Weights of a small mixture-of-experts language model, trained from scratch on English Wikipedia.
Size: vocabulary 32000, 55M parameters.
Below are experts of layer 5 (counted from 0) of a mixture-of-experts language model. Rows are named router (the router's row for the expert), up (a neuron's input weights, with its number) and show model dimensions 128-191. Each number is 128 + 32 x the weight over its row's rms, rounded and kept within 0 to 255. Numbers have three digits each.
Before each expert's rows: "gets" lists some tokens that make up at least twice as much of what it gets as of all text; "comes after" lists some tokens at least twice as common just before its tokens as in all text. This comes from a sample of Wikipedia text that the model never trained on. Tokens count by the router's weight.

# expert 67
gets: ",", ".", " University", " in", " College", " John"
comes after: " in", " of", " University", " St", " In", " New"
router:092138198064156136194101089168137136123101137175112088148190076145084095138124187126154119146135060072127071173114077110145128129122158120130106088091197081151098153099131176062135120087202184
up0:114142102149135153172166114150104143100099141133131093119126124097102148158130158084155096151131146200133091201121114133147111095070151134133153067124102081169102147150124143133125138172150141
up1:151106148162104108121159154092133089093147177108126068123105077081126109094051099087102100087081189084126078131120150078116088123038163162156130132074130161127145160137146181144096155133131118
up2:165126117187072059132132170127093170078112121058167102133068170187143140165142102118187107101141110111154175157133170130030148143087145155132098144161070106099113091127121124145145139088129088
up3:239131161134148075141146121167125121149136117105110132167117143164122117153132126123077164130131102144164126100157141150119111120157159154147121100153090094121140171144141103165134169073167054
up4:115154189102085126184154188109105174163127131089119134171132175128161108100122086088140107077094131114162124130151183160146102113197175203121114165135170145118125086117119118140179136133121137
up5:181129144119175148158095185144142130187100123122108162075135170151166127134111145142074165145166077127111109082132084137015131123166131138122135128136129093109140148149131107105133132146154111
up6:123176161115070114075126099131057140141104100089146142118158188185121087097181125079101099027132116139149159150128118174124151124146167159165108143165108104181143101158148176140194113135107091
up7:162131102097084115133134122154209134180120109061166137076172090205196121090161133152120132151152143101104138151110120178078128103122205117136123110182098143137112157166143134104120153170089134
up8:161075081161106160132107106181171140129150125152111155136132150096106116144119128166139189136139145135131085173083108094118169087225100136103125146159132129164081209159104131113142147131126148
up9:151124122097191146125113097113092119111125147153166179193152076114135108053154155134156182164141149127117118090126152074118176135198105147149125106179177096129105169064125151148159097108150165
up10:091166132156130119151109168130143198089104134145101140159123115108126126158093156184103089128115077109100093097131200106116103114094097135193195070172150188077162098125187152097118135103102116
up11:158107124111158229184087128160113149106183158183119149151178129142133093103187117051150145066094108091136138151135123165142176155097107093108075106134164144102197092116132164094104108095155154
up12:096158135129109136185149108141139182125113077073180072178133178123110094071106173099131096094137096092104167165135137079093149133114132090113172136167153163104125064083106140161130069116142128
up13:131189140067187165168111089068141127160154167090146078071075131063096180125142112173168122083171087125138140117136156173142147157192117161165172094095139083066138143132171108102119149130117127
up14:125116145150116101163117150075112144174151128128156098179148118109132116139077118114144114083139181123162119117077146118137155078153131216163165132194130141079070113197100122168141130156094102
up15:186097159087110154134096108150123140134162156130132130131099155121119089123130123139164176146087095071103091188054094094120159186135081072117156123200180147131121145158161161096133134155171020
up16:130163142177110113177103119097114158154133119160085090200117146081157112108115131143159127128101158140179087142158102090113161061161136124159161115056127129154138105156124106134111156145152138
up17:162157107094156106100149139153141132114141153088208128154147108119145172123098129163094160094159126114129110171162157169099126104138112101154103102120126136081108115090122154171134105144179138
up18:151128050091068155140144110133150168114176174126098112129166123085093166103111104081148150100126079121154177097142121163139113139145201092098110134121141126138111102196113173144084108111115129
up19:133159139124161132125138163138163116082169137123081110078157145095129139149128186114116150169144088160125141178128175166126049059164185136133175091137157108082110169191103166142142169130156095
up20:164147103124203143136109129134110144100167087136141143086109106056102138133131126148184110132073097122100136152146175113158131168104103111149118103129120085110109160157164102106173107105164152
up21:126101106108107102137140088130104156093122201122168130072185143095150163149160091137135182136109125118160136130097056060099169141152151158123156092122141121133174159121158121109176179119113126
up22:116166126164104148179154147104117128166203154122131115134133153088048132182084164121126160138133104096157115145178123131114149082135118166107117101123073129110149114105079143128111127159165098
up23:160078095153121108103137162118102092116172122110162097129177163152198157113137050079157100107147107070134148156075067165173123135193123137129116116185097102094112128196156131104095131136041126
up24:152153136164180149185107131088166117118140174116155120107133100165104094172109114093047172050119109163137115073089112193133152163175160138103057105193072141127130129146106126140116121132106072
up25:156182093102144128106189148157093116126160188148163097092116106104147144146154134143177188167117120143073146064122161122133165145214121098198093135115126126144149149100085103151113134105173147
up26:117164148171184148136176143153162169141061067114103110066161162141255101112124087107077197150155092112137111124141105126131157102148106127142142092117101155136147168154169137073122089135090138
up27:155139149099129096128165164149156146137186087133071164184183035186162119113109106159152085131098139141109141136121120098077078133085106123087161175086154103147118161083124091100153110149102108
up28:147114090138117169154150102157122115108166086127168174152128183137085109088146142096105169184148151143137113190164129156148089197095153159164130158142173093102121125107165176128136075173126112
up29:182112158100126060163118129172084118103092119102101088139132138128172150087047171141057103169128146133132121047095103106154169135088169122150155115150122115130132147121122127151107102143177159
up30:150174121106103113052083149126123110099103154101117161154101119173047205106125193131146111168159099093138105122134139084148125129144131130146134143122148119157171060121057111125116128177146116
up31:103100141164136147174147118131094111137161079095117160152150184156107129164165191120125149110140133131150059100107157152168139092137187189073187170144097152109107097138204185132133070182130134
up32:132098113137133136174130122117122084125169154103140168203184151166154157101098091117147106126079135103133217142106164129113111136150161114144123140089178109138080108070194158184117103131095111
up33:203206113098137147095165103181089128137148105105181113138137149172125176085129127080095105125133110132176110083089087147155111141116134133106080134128105067185138113141099188080117115135138162
up34:129073156184082123175155071092107129109120110096084114076090152111134153155133091090095098111131090088196146152101115133102077116189053111195134120099128142093170161119155118163117167089065101
up35:116137094130131134155120135188176144116102118186092187126142181136111105079164184162118144142083161138158094098131145125111106105133136040117145111115174100196139136121095125149067126158122141
up36:149142163092148137083049149084104092081118133094069079167199097127136146100147148151159094158151123061166105207153120116145074179141096093099119170074124094089117156141141170104114085154143134
up37:102099139100159181159112126120116149187158160092087116153136133134145167138092178110144191136140115189158134133101165148143110184142164140172126099082158155198140092120149120156097142107168110
up38:140150173058166152147209098127139101116163210129115125163114143116152154139122097130163085157129106139126077071109074097149058132201118155117144081121169114118133200073122075108134155208111133
up39:152138067061151155108124122125151168159172152132155135122085132080097107101107125177148113178107114128149152100138111102057142103081120084137111096142175117161118139116156159077140090098136127
up40:162142130137185131145166120117121121084166143132124144103147125125155105148109139137128131128159062132140189104090104157146070163107104130111140093097137161148126185151138118113122158122163148
up41:094132126151122171081129138154144158071128139113166143160166144114095150106097130165113085081089129114126076143091177058119115129090152108165126136102103094145161136103142121192129136186182091
up42:160138158130112112149158117117098155120175126145132135148148157101133142184146122128120159120130139074134095177118168066083054154210134182056125064173160123115109131167169144132158179205166134
up43:172107174158191097130133125155140128115140171161133118100077150089112199139136152158091206206156090117107124083099117160145154128170092101081147154084184112092149135183116111136155131056144114
up44:092075156152142117148173118106089107166124159100121163168166143159062128161080141082050197164150041080111101180135127121115090096134139163155131143162155087094120113140110113123195144150143116
up45:152095127147097130153067126118159180101125157170117126167128146125096142053059138099144167132077144090188131226200113128139110173123199159046119152132081161116132136102152183146104153103096094
up46:121140122115102154162090169095145084157107153121131203117179086092057120136090121135151163068080110130134123127169134089098129126091089148104112112166115119088133109141144198137163145172095126
up47:148102139089135162107136143120134125056140160166148150188194082093118106080117153116148132080129123111092145172075169116117120158141131094125089129098089112142094106121102122107125116126138115
up48:122096117092113161093160103125103127120137190115067098138040134178114133139134107162088137101145110158125164069152140139065189110111129132117126142103136140129155116129171168153084107160089103
up49:098140123128162139178166175140101171115090098137122134103142078103116114107090034078190138085121090130104134164093060090156111143155132149174122112146189091128135125115114101124114118179100189
up50:109174102114127117156084093173088102082085154161136074111120146093119076140105118150090099148039093144131122121131222155124123075090116108179185091151152108176180095095181131108103099087125086
up51:139114161081143059113144132093177183090137109118168113110083068163183152162116134144146135086149157144182100195134176111110170156105091128148143168107099142134103140165122140082111118150124083
up52:090171155116115070137101120118141081180188113131064186076098165146093115145128119127145154127125084149115081185165192143138069070125145172192147105083158106143121111101177163096164146150097158
up53:142117133094120098124117156093172151109136073136125089091110189195088137094128140134126124111125091126124127110217146149085148184156225105143119186137103115116120079096104176174135119126115117
up54:201112115121141194146184100167102138141133127113070100169151124079059138090145174166130127132181133139122112099160135151126109110108160123164146126104130100174175194134138192164162122086140076
up55:118094130136130230156127192147140164134144211120165162096166099087088199170093125176153154145139189055098131120094187057071156135090095069093088120157157131057131111179116077132153160114109119
up56:060150100077115109090134088071117111121128132115169100090086122138103099191113109112170169110060164080066122183122110105182066168085116144115105166091106120102128101115138154220143161106137161
up57:063163073158092108136112125141097103109078126151102195118184148050132120140091144097150120130122157116183122131081072103146161118100078095161243112105120177119176083145125105108106157086145151
up58:197188089155097141120085135105063124121098118125101097104137165121104126100157132113122153116150153130061136100147122072120120090097147153177053174167129149143105158169108141156175085111147145
up59:094126137106103147114080104106099118124085157067110106102168113084128135125133124128176123105092167092119148193077136095142133088137095141121155172154146149090133088101159062120153176055160148
up60:098103104161117111139073163130152148078085128161147140136086122146054159160100116090152111123127103186185127124142131061143054188094118151077164137120110121154124120129147146152095136130186146
up61:138185169168146081157101107138164167164214122129171174124128079146040123179137149186050058128135102125113139051161093125118139075133144132127127113170178118104103108145071088159154088124140101
up62:150119104118174131099133128090153109127118106131174169136137114151133152088137050143121165021130090196102088123076110118207088115178134161079140155172146082108146151182109090155180141101126115
up63:160138085101105159128166141094105122103112144120166130206122094144175111167115073192105155163158125198165128169161128150125100154153125153103155089101167155103139119118137193156071092070125166

# expert 4
gets: "-", "/", " re", "=", " April", " Re"
comes after: "\n", "-", " (", " \"", "==", " re"
router:170101126106141143084151121139147137175105151075097137127163114126120091089162121139122162159128110108093067188121141181114108164174122111062114104143128102124134089112110155135133094104153175
up0:156100101181123122095069181056111099114091098128090147123127145110145148100101145130166087187135156129190115120055141145102161067108080119102070131133116135127182118163124172162124097144173129
up1:166066085130096154127122162117153120096126172084112091147139108104185159108177112164177103122152125174109127098128143119131132179032108166133069114147177170105131158094112138097115164123162157
up2:134083113119095145162176131131137165162134136151127167172133136103099153042106152147143146125072126086174112126135082127149115118099175094155163081087090157133167140096158154152157106097090135
up3:144038132126208194101129158101117197112198099093118077129149180197115094092103150160157141083121173095083115117093066116167117114149118128121138102113123135134202135160099132150138137147073118
up4:092119162078133082135130107151147102141125073087073108103067198144136084141117192123163160166128170113158133121165176142074123185125175150165121094106134156158177150138128140135151147090202169
up5:116140088121116089126102149100177113101105110043136113145104167077135125126162135186149116153140109153142125111075147148108093164143136095124100148146067146102159115120147089113080096106157089
up6:142091089065137116151152113097085113159074132152126092138137104140122117077059084131109157170137077153180152088111147071082117153061161115101153147134142109205138167130121174139115125106135098
up7:092128093133125174116173126088130138138123070110205139093098127083129118077081153099168117110119087125138158172129146074137102153194130162171123089148114154138197121134175086114133089132155113
up8:140088144130179190132143145135096096086093163114171130114105113121202121092184115057174124198160111142103165099137171066132140127118105173078148096142137142101114151049147124124092151186156116
up9:158106064122109104147098124114135148103144092086092082126146145138128140131146099107131096112159070142134093185101130154058177175182116148119184137155166154113119173100135112113154153197151140
up10:109123152078155109153177172163106143126180119124088121137142119150078119092114110086174098148145148109140118135139115110123139099092129138107114118115164127162091184103159121118138131119144099
up11:184140114134112180127181155174128083124164083124130167149123095167128204144189094120146103149134107126130131176118128134131156103167076150145150082115169195138087086119144097121123158165115125
up12:103168151089106074149086136108157107107101113169110148125060198077121189133129099136057130129055128155114125215113174111103110072156123152194178064175106111127127099154084137158169135118131139
up13:152154091132191112108146080215097092172112100151136144089189147116197137125124189213120099115116100206136114143097110167125083112136135105137145148139132031105059155101126125196228179114159183
up14:153115140106078089102166128080079145073123171169103115109119212107159123128177127127134153117120119206110089157098099103105146091212127169120172120103166173167113098126150126149113120093096118
up15:175102180175133170139099113138115129162122122108094142127133100177102122134079145124093091148097108096132107127127115083140162161132136162131081106178169064084092155120128120130091116134111089
up16:184160139134082125134155109160147109145090145072131119178131164100078085141143111133147090189065157062148093156085117098162130132144102112153120132139154063151119114172118124118107133082130160
up17:080164128122158111120153158100075101071088151113174100175175100147162069118146103163095094157170144147093156165089080185145066138118150072093147148156128138183098096115101149164165197148063120
up18:144127118081084140102164037102059171055140197115126163157131165090182105151129174062075113099125128141072107177165126117136102164133130115111145115156148096067153083096111125154121109095135115
up19:152107114121150110094081161094128153082085142113115118107169091098091154071155063116112131092176109102145075122087138089146124050115166113097149125080087139145097090172128122133106140144089119
up20:195123077118044161134122137137145193104114111152075088225169142153148096114133119097146122086111129180098162132162147095063137129183072088091110127091138103115146118139106106179120104074122112
up21:142115152178115181065070163151124159121096122194167089088175132114128139103114134135161103085064103138132201129113079114118136096157095136078108149129100082162128208157128187093134192080116153
up22:093117111140119122086138089115182180101123089151144122138097150131184152134089121122094121074163119144123088111125118106089099146156116123130128190126107116079131135190107109086147122087089061
up23:136058160086117226121069140181138141129168146113154125206122138181141138162144112167151148157127166142115097122128129116122116149187086121122166114087152159140210128085119114107136133114087142
up24:158094160135134100177082159162133117093122111144173151225111123151123123081164182122145120095133111115134101184091111133161129131176122149071138088151166118124083085057178176114141133149140172
up25:096084165090088144178145082150134133097150174107130145118140176084163145186155105148107158133145121085103092155138121105124127142151093203136142133093130133122082141103167112165139112119147079
up26:122052144124103073118095121081153171133168138108176127174147105133123122112089181124133164078127116111135093131121149102112143172141130104151141122105184094159132155053086126164112212109140060
up27:156124128063093113130077125097140132116157154165118128084134100088138156137062141230178107080113180160098126177103175132130161132135107139109182104138094144083125160088168136164134105204116161
up28:168085104112063109148120134084146137138150089153111168136206112090165159169099157145150124150195115119138151093167089144143081149114096188183173135173172116069124193104131129105174148154095161
up29:156152087108181119131147152097142117084095197151096055124120125145094111195125102121138206152121071152104126130114189080101118088057125085171159120135096095130139151101125116125087141072100145
up30:085162087180101146087083157167138134112138129090103147175101147192186152060082071099082110061117139139110163125126087110095117157125149076205177180146116158144148129121092091088089105117097161
up31:088135119110131156139077173107128100139127119112152115083155125117063107151170098170138128140124109154131087092183091087088112170127199093144166142140147050143126111178140128123106120157153119
up32:164143092098040076112109149160155090125176139146149140104126136123113149139101086133147092138147165094131131093116095115138104131126105113177167115106171068118081151129138186120117144066117149
up33:168131129160105078124165081085144086153151150069142196166168089139106086122115177152147193088131125183138162117107128159107094146169192118078121198132133118143136173122145182159149131149117120
up34:154133196147124081120075189134141132122174169065196087126154089182163094126129161126082180127111103100099106085141118121093093086117110153122099162146109116148137153135139089088148064159156072
up35:139097147186143081169158063121193149141083186095123134152134105131075091104070107183118090130113144123102166131137158128150117140114140107136140134058175106113116141143071140129115097160106115
up36:133153150126143119060142129095067111139156141113138124174126143147171133147127129141094097153125093114116088104119157114158082131123106141156131107110131115122099089178149160161128127092151083
up37:172118168132119179126150129105117127154102107133114084093118166095178118157211083175141156104128089136107113097142145158103121126117100162162118115165100116177150141156080156152118131176151053
up38:149212104087177149069099187142188146159156130127145137093135140141120086156172131124105070110077117179121112102169116171130130159131097132192138109118158147182162132096073155105119124101125080
up39:137099164124095152137115153164121123127069180176111116113116088116094128131087128104086134186154172108149214146124109186165095125050154118135169108141187116111133108138168190142136121121174123
up40:145118111143124145148141210179173181126100112118119163164100134164125164148072124173119077179137131138113123086096115161152197155141170064122124144110094164114151132125170066123124085122095130
up41:172156092146175097077136162127130206111104103077170180146142135153148120114111121138087152101083062161152159128184098146144133150105137109176154121172166040078118132101164128152147160045056142
up42:104092112146147094190103112137129064131119072130126185082139161122154085124104137150134051129103132135082136062116036117143069162158160185112105074085102121097146104135108112098113126080146139
up43:056101150118171085128172154139077138123109076184167103119143130113183096056096108154071095127116130096146114109146114119108157133182098153125108120175093079094090144113115097107171121094104155
up44:183141142082101164136119128163056090114127154153131178080150127177151109181117183148149124143134109158127138132162088129130114086091141150114174102129105147164093159126120124142168171112083129
up45:065136124160156110191121100138137135117100183147116116093145030128146082145153099086159160210105120214161127097110161161135122180080198112137085164078073146109139075087145152133110124147138141
up46:080139107058118082114079128123080167066098153089153193083098083156130109053147131141114131150123128123105156153149145144159104144140124148115156143061159152135139075099114185083078157088144115
up47:163095080175151134183175126101169128116119119130096149190142160163163135057144223129199111118104119116131097157121092094160144180082102147118137150132051110170109141150136083098104143155183136
up48:148107101180068146065095134151154142176179203112137132161106112137142175125133077164151082130142137125156164096161197090114162076147142112135098104134083174113055125137103109145119170121104150
up49:095117111092121150096125116097086114137133149158162125146119103104122110135119139172116139153065087137131151214074115080192123086132094134116104081164117102159106122113172149077122136155103140
up50:099111153147195146140142118155080156110141155132108125155107131131101127169110136078137129114118135119150086135139155142148098126105150121165193113058135117118055062116133153149142126138134113
up51:116116070162110157175064147161170110140088121093120105115139099127185102116152103098113098103119185094137142150164087161119131130108144149109109151143095100113086122112157145119138121178064130
up52:118110145133118171126063179103175153122133115127169144108176186132127123096102115150107115095104137123143057113111107080092050153106128154081117151204109172099126076069148142107064141133195108
up53:109190170121147117160150139190084141146144154183156066078131115094150099122130119114174140187095179167139111111077155131147042128126204117085179159113123158117149148217084156142142157130093128
up54:151140105097158092179117157115141136127153058074093112102147151048123101115124128125102107149106173099164075155102153140089131125151102157140084140128103122086129108101097112158180131131151088
up55:129122062157165176114125138080121061118102161134213182141142061106140137158101126105142131160078098186158141181127089139087052116137156125161067148155079152162118126122137157155137080138157149
up56:109159146144159175111114194117132108149119198075129125153139100104117114096085166118131093065121126158137142135146119092228113150173116132167156122173137098129132106050182157100132137149186148
up57:150128084146083126108096082116134168101109090150132169147143132139178131080207123144105186144147157115125110150172130139132148116106109096074149170093111078066197120077150164082133158131070131
up58:097114078123100154167199134164129138143114135129158128069122136162174135115104140093161119148152094095164182107173179152061180188102170151175125100132159126064216139108147114171098167075095166
up59:140114114165161076125085137171152139151109123141148083164137162149209105098191147172180160173121035124082133126156123130147138172096115159179162116156154084151111158130112119123171121180142158
up60:172115094131164099126157139178134134120108139113144136077193152104137133066107135078144143127149176112136080145095123123109115113103103131119146108064137131139150160078097125135158121091212100
up61:102169150088113123140123103159146092152185162105146144191173227164159098132077084162105084129125195105130136072149172164143117115112145088158088080083139127129181100195098157171150114128158055
up62:211093114122088172135181179167120076083150109150148121099181201146162142109107085118125107113135072145070107171089140171119109093166048143120084184125119131153107184086109159116132182079121085
up63:093119127159113111113081081170099144110147145083119122111105107091168128097173106125143142030079103126146140122109106135170079126069105146191174133131096171194126144122120139120104083158159156

# expert 16
gets: "-", " was", " is", "s", " a", " were"
comes after: "\n", "'", " was", " is", " he", " as"
router:083082080191180139125204127153113151096128102103131136177095179094150119088126114125192157115136162141116120118156133180132098197101133123096146077083131160182145120106110136089137120160125092
up0:157132085151112139134140087081174120098154157132098108141134097122137153172072116171151167168143149096170157088165164123146145074088152135149081157121101103176118147097148091094069149088110144
up1:138125135189048121170136109052112192139121118091092163066121082102120113099147168182112123080150094159136168060165116094213150104173091117120103109150150120178060134182137153109131158089183146
up2:122087088150139130096144194119105119110172134137122155167117154169113174158133140138099134155117166121147117110101138180144122166176110150132130156189121133118134145117116120099126181155116109
up3:163177127118164121114072185141146083167139161116137141176167100106150102140159176170149109090132102158128133176119077155123121138163061146079146102172086106108130202125119169157107170141128160
up4:140100085071141221085108138128115191131114108119108187119061128136162111140168123156209125162084104086105140131111129103155117099149133137137099116155130135049120108100092127093129088130103126
up5:125166138160087136066128097115147142050115111101132105145182152150136158136132078186100124139084203086097093162090166118072131104134166107164129086150049123148114120145042080111140153121091065
up6:112141118148074092144108231042155145046071139116182134069111129124115102133176134052177138131137115130152162113210130144146138157169144100118154118118091171134181135125008147116127147118144129
up7:143131182141160102156097176124094114175164175156154166113119179172139108107136161156122100105090136088116135118119076041065129066128104106187124187106119078102102115130124132129183131090114142
up8:084084159118163121160154088128176123115141199189122123141135100146131159139141106092103139182081057094156114134143141143119143122159196109083130092103110138149195141112051116117099112080155061
up9:147144146179129155127117103168060145147118120118096075048098063113096140139140134086105136177100181112085098154108127125168157216065134153204114113118157138089140119170149100121123188074145074
up10:094139123162196121080153082139153158102109114149090109077193068105090150118068105194111081129127170126090091149135171097148137085148135094126138131163152074141143074143092113145127170048172128
up11:108172119132147135151144078108130116127133171111139138096099176147107136130098107139113155136095143192111092110136115176155149182091129128100152114127146108166144149172185137114111169163070158
up12:149077155117129181116118112143085086161196146120140168166137126154132097081114144117120180110157157172142159106096121158139141129111115140180119173140180084103101097139134175151090145182148118
up13:122148161157117169111123127174131151138147164175121156116137109156155231084126110065109124123103067134110128102066137136103151113128102113138091120118112118149143086137087133122133084145066132
up14:127087133120124112174134187125081118129130103087117150125149167117169148089134108122146119131153105124032129079153112146152098103156078132182146082144186099169123116141173111084178112118047109
up15:127092170037123135160177079142122172130112126216127140087083087125208112086097125139084193148079113121146126112075118017131108173112189112118173137131159149111061109089137111165068134083091070
up16:167119098147138144152112126087157095099118116172082208155155155155153137105109101144107083195064095119120148134161155140074129084147147144138170151118118128159079151122090139145147121099135184
up17:169134093157129170105100146080152089140124147111120099146144111142088103191115147157026168146118151171137156123157088141090143141159126138140152189163065111124123187127129170061093126098138099
up18:139054193114129223112120075195177089072116158158077165107075138127115154119124083132171096147109168075124135105098129052092154110061164128115193100137117118170128111133089154123156148116158102
up19:143133120101126146129149120158068154118115115158101080086104073132089111169173117135072181173116145180156152135220101161159127144080177091148132118067122139154134133111089097121077156116156134
up20:116159173107130071119131111095112111148112125116106139186105100162094157121188118159084086115139091146108084131139154108085114149104147114081066116146112152138108112154086157164139133083157122
up21:097106153150126149193168109115104075117179124131126167101137161128085128093078120075134141152102132153087083175096123139147116162125157137114184154126163129113207155128094088088183116148123083
up22:150151094119179091199139115111137144120142113154196109121149115129092124151095102145160171137141094150151150150157204089132187145067128127147156094113115070140102130100156131156190113125169098
up23:132142073168143149071149086118120178080155112178117142197130128101163094129110192176104145106128139130128090154109191157092082133177077114084129125102083160128165088142092128116131140168045152
up24:150105139141163098130109119148084110124171084183077049109070122108168160131075099191209055154174142046139081148144046111162135113094228108092148144187146184136070099132097109100155145187099082
up25:128094090107162115146093129066151162024109128132108187128128144090111122092113089133127137132097149146132124129183115125061158092132117123093179143144125171117154147086109113126128120110155079
up26:108150139174147151129115144129102116101037143090201100073122068089101171110087130085124143130104144125075122089157143101087123126146183143118141098128142133170152107145076188160182085117090172
up27:119157063166169053127143117054111145117142110181102227120113110092137141108083162133097151146097165116119150129122116114074104106195134134137167088105150139080081078099101147127088107164171148
up28:161089123154134194148128098163135123163201113107084095124134150109158229122099110140147168127083144151185146108145131103167165113104216104122090114082098128130215130107090149101155102104140151
up29:144155150126136112136118102130100184138192152156122136121143216097160128099113117103106089155149133083139129158146149192129200139144155129169076095145120095125174138127116141112122116060133055
up30:107139160128175083158084089105129117125112137145060163123136136090099126078125068164125117096099112107094134188077104140102149107144114153126143104109101136143120104095106182131081141101146132
up31:116121119133049153070118074137128132113115121096128126074110057173079166140086128107102165140147119125136156080106055152106149088165162131161136104132168038200141060147184180187138107081102098
up32:122159146104094110090141125117078185050153100143146145073161128109128200214154076047107115141106139058147145164084134100141090118108089085113139039128135073093115143144089138111082179138130135
up33:139251179134157131108157118160152145154137165131183133107119120144168132150101190121100136119148129207100098129113194131085111158167084145118132156107121168099098119137138121124166056185077159
up34:115133138146136120132107087097109149145121077124075124102128139113105117152084172121143105106098126132127135152094178142134050126128114183119123151080156135117129128095108120108168113123179085
up35:181097144145131134095129188139094125142158162091086164173112128131109059165147150156154178160086132183097141141182093102145104126129136122149189133133155132179130161119140154144082063179131088
up36:183112124133142090157136159143101145133114127123172133157156125111126104111094171138133148084121087119029175135132168178117131108135102101121113145189104129117151144171168099142170099139059112
up37:208153134189103173138133124149159135172144081100127127110122190137077109113107106117108157146094106187096099108136121120135094103162098119116176135102180160109148158093119132149099138145172070
up38:104191071073111132070160105159183113098125176103130136225199142141095091197138115143124107123081118111123158142092143078100158160156102091120125162138099187141166067079103126140114101079129118
up39:145112088157156168086088165120167083122094153138166128125066131119089132075098159139159146102078089119188167112103154118103127139110122155079104113142100126158135134119137200072094221063089192
up40:116126125146135118117150135144151156199233119158121142093100113128147143159140141064081179189075082147150116186145170167208094227064138106102077080088107163146138094163098171154144080168128115
up41:125151148109130136098129126077147184125118166180149048094086084086174122136080149155133171111101141062178097179142095112145113113092184142149134145089150133166126120125094112109070167133089174
up42:111151049145072163212165090056107107105161155108159115127136150109117085102125076155134141128128080128150123101121145122119167129128176112140153122139134080144116108121124139169060124150098149
up43:140104143081175174131135175120134112100131071118141146090113144140046138083152146115111139129092114097109109139078139105136152128155217119097125148172176127149174130111111171090107116057083164
up44:173133088091103139149110096106152181121109123130179133110149094087097101153170109130141098111111088104097142161137108176164111103127078125076156121130151131146148168205135101076148223120109105
up45:117087107101168084149121182104145090090127115169127168077087137158110150214071114136138131129182124104150110158135130099157117129113158166109109148115144112151111150115170200085138120166086130
up46:206153164180167191146099143143129124140175135123114136104051105164151151123104130085113164120099141112163110111105139117148173118073145102114030134250104162102095135121244134174127117197179125
up47:080133161095150162130137150144077110122138160155148155133153111114134130168097114081096179152149134146127123108092075118147138076101078146123141174112164073146144178175070125088173138153095110
up48:080154113121143191084165120090141173133182110099129163150130166105091159183117122094179135117078139112108165124116165123118111135165126107205147127109161082119164106137144180121114101160161148
up49:113071126155141192133153184190143134118123123178183159119133133102165146073128095087091083087054186109147125097134091144090115095127183124188171046111112121060164117122090134130161171104124141
up50:121132115148120116076166126130092073164111174124120074121138142067141144083140158134145099114128178115085121178115131163099062099136182090140138104117091133096134123121135072214062115115090122
up51:116142157174126133123092199113145100117123136130167128146123145137117100130119120095182150085144159138103223121097104125102096109124016104118165185128108102094146109182130110129159116111130122
up52:083126097204081097143149133100100160150136113108164118177114120123138114116117087130160160154133102167101121173133113107122065092142072104155130110176132110107151106098099128153088152085076086
up53:132139093122106060115148141066154129152143148086111127126086095123096137113091141131158103070142096058162121174153136102118123109192147128134107116172120123099178133138131130119128094122058103
up54:131121118137169144197119073152147126135127159202139100147137095144173139124085114175173151136143121119148154125100161069110155148106144084113168084130111154121200139076183128101163148103102197
up55:166139140085128121159175189107144183120175161125080141143154154126096152162145136150134162134100061165118144154091090146107104145122117177134051133109186133091172125161139113104130193087173175
up56:136094124100111134127125188073124164123165118153104142104123105147186153129175126110104189109117150125157158075165120109122136144102099091146139169162137141184067077125213134130128052084162151
up57:150138095149106118119176109149108099144145127068126196128083214199052148140137128061106101171073122077171132111129173165130117143205154105128083087128116116145155101139146135135102166172128117
up58:105138150091102153190128201127136149095171182153117110152143108134145134141092139105127104114108104092118071131112136121137116119053104102161182130142146158173120095132183122106078132129135095
up59:142144174079134166157132115147095078121087132119180194095147132149136168125092086168106054173093118170097141223149127130059177122172187114087157133110139165142104084073100082110145141177143133
up60:092148085129080180142148131162087165135151160116202086107135153112147124169159098094144136144082106113097129118171155063091117088117148127148110108163120179130100066136125112137158150091150109
up61:109163099154183146158123104148117139142119127171139097076099186100121172099122095188135182130114116105126137121139064161078161109121134042138086096156157089142133082149073168108073177133080190
up62:104168128150088112133123125112074104144112169097155109102119169093152129084132098160139096112087098154091144050106152117124066132094131126150088193154187104142150095163175083091117152103123148
up63:114214210111174105172157109158130096129128146157061100126102161121118126142130069140125154162092109150145049097118156128099119134102156094157113078112111158179131122154118173126082092196106138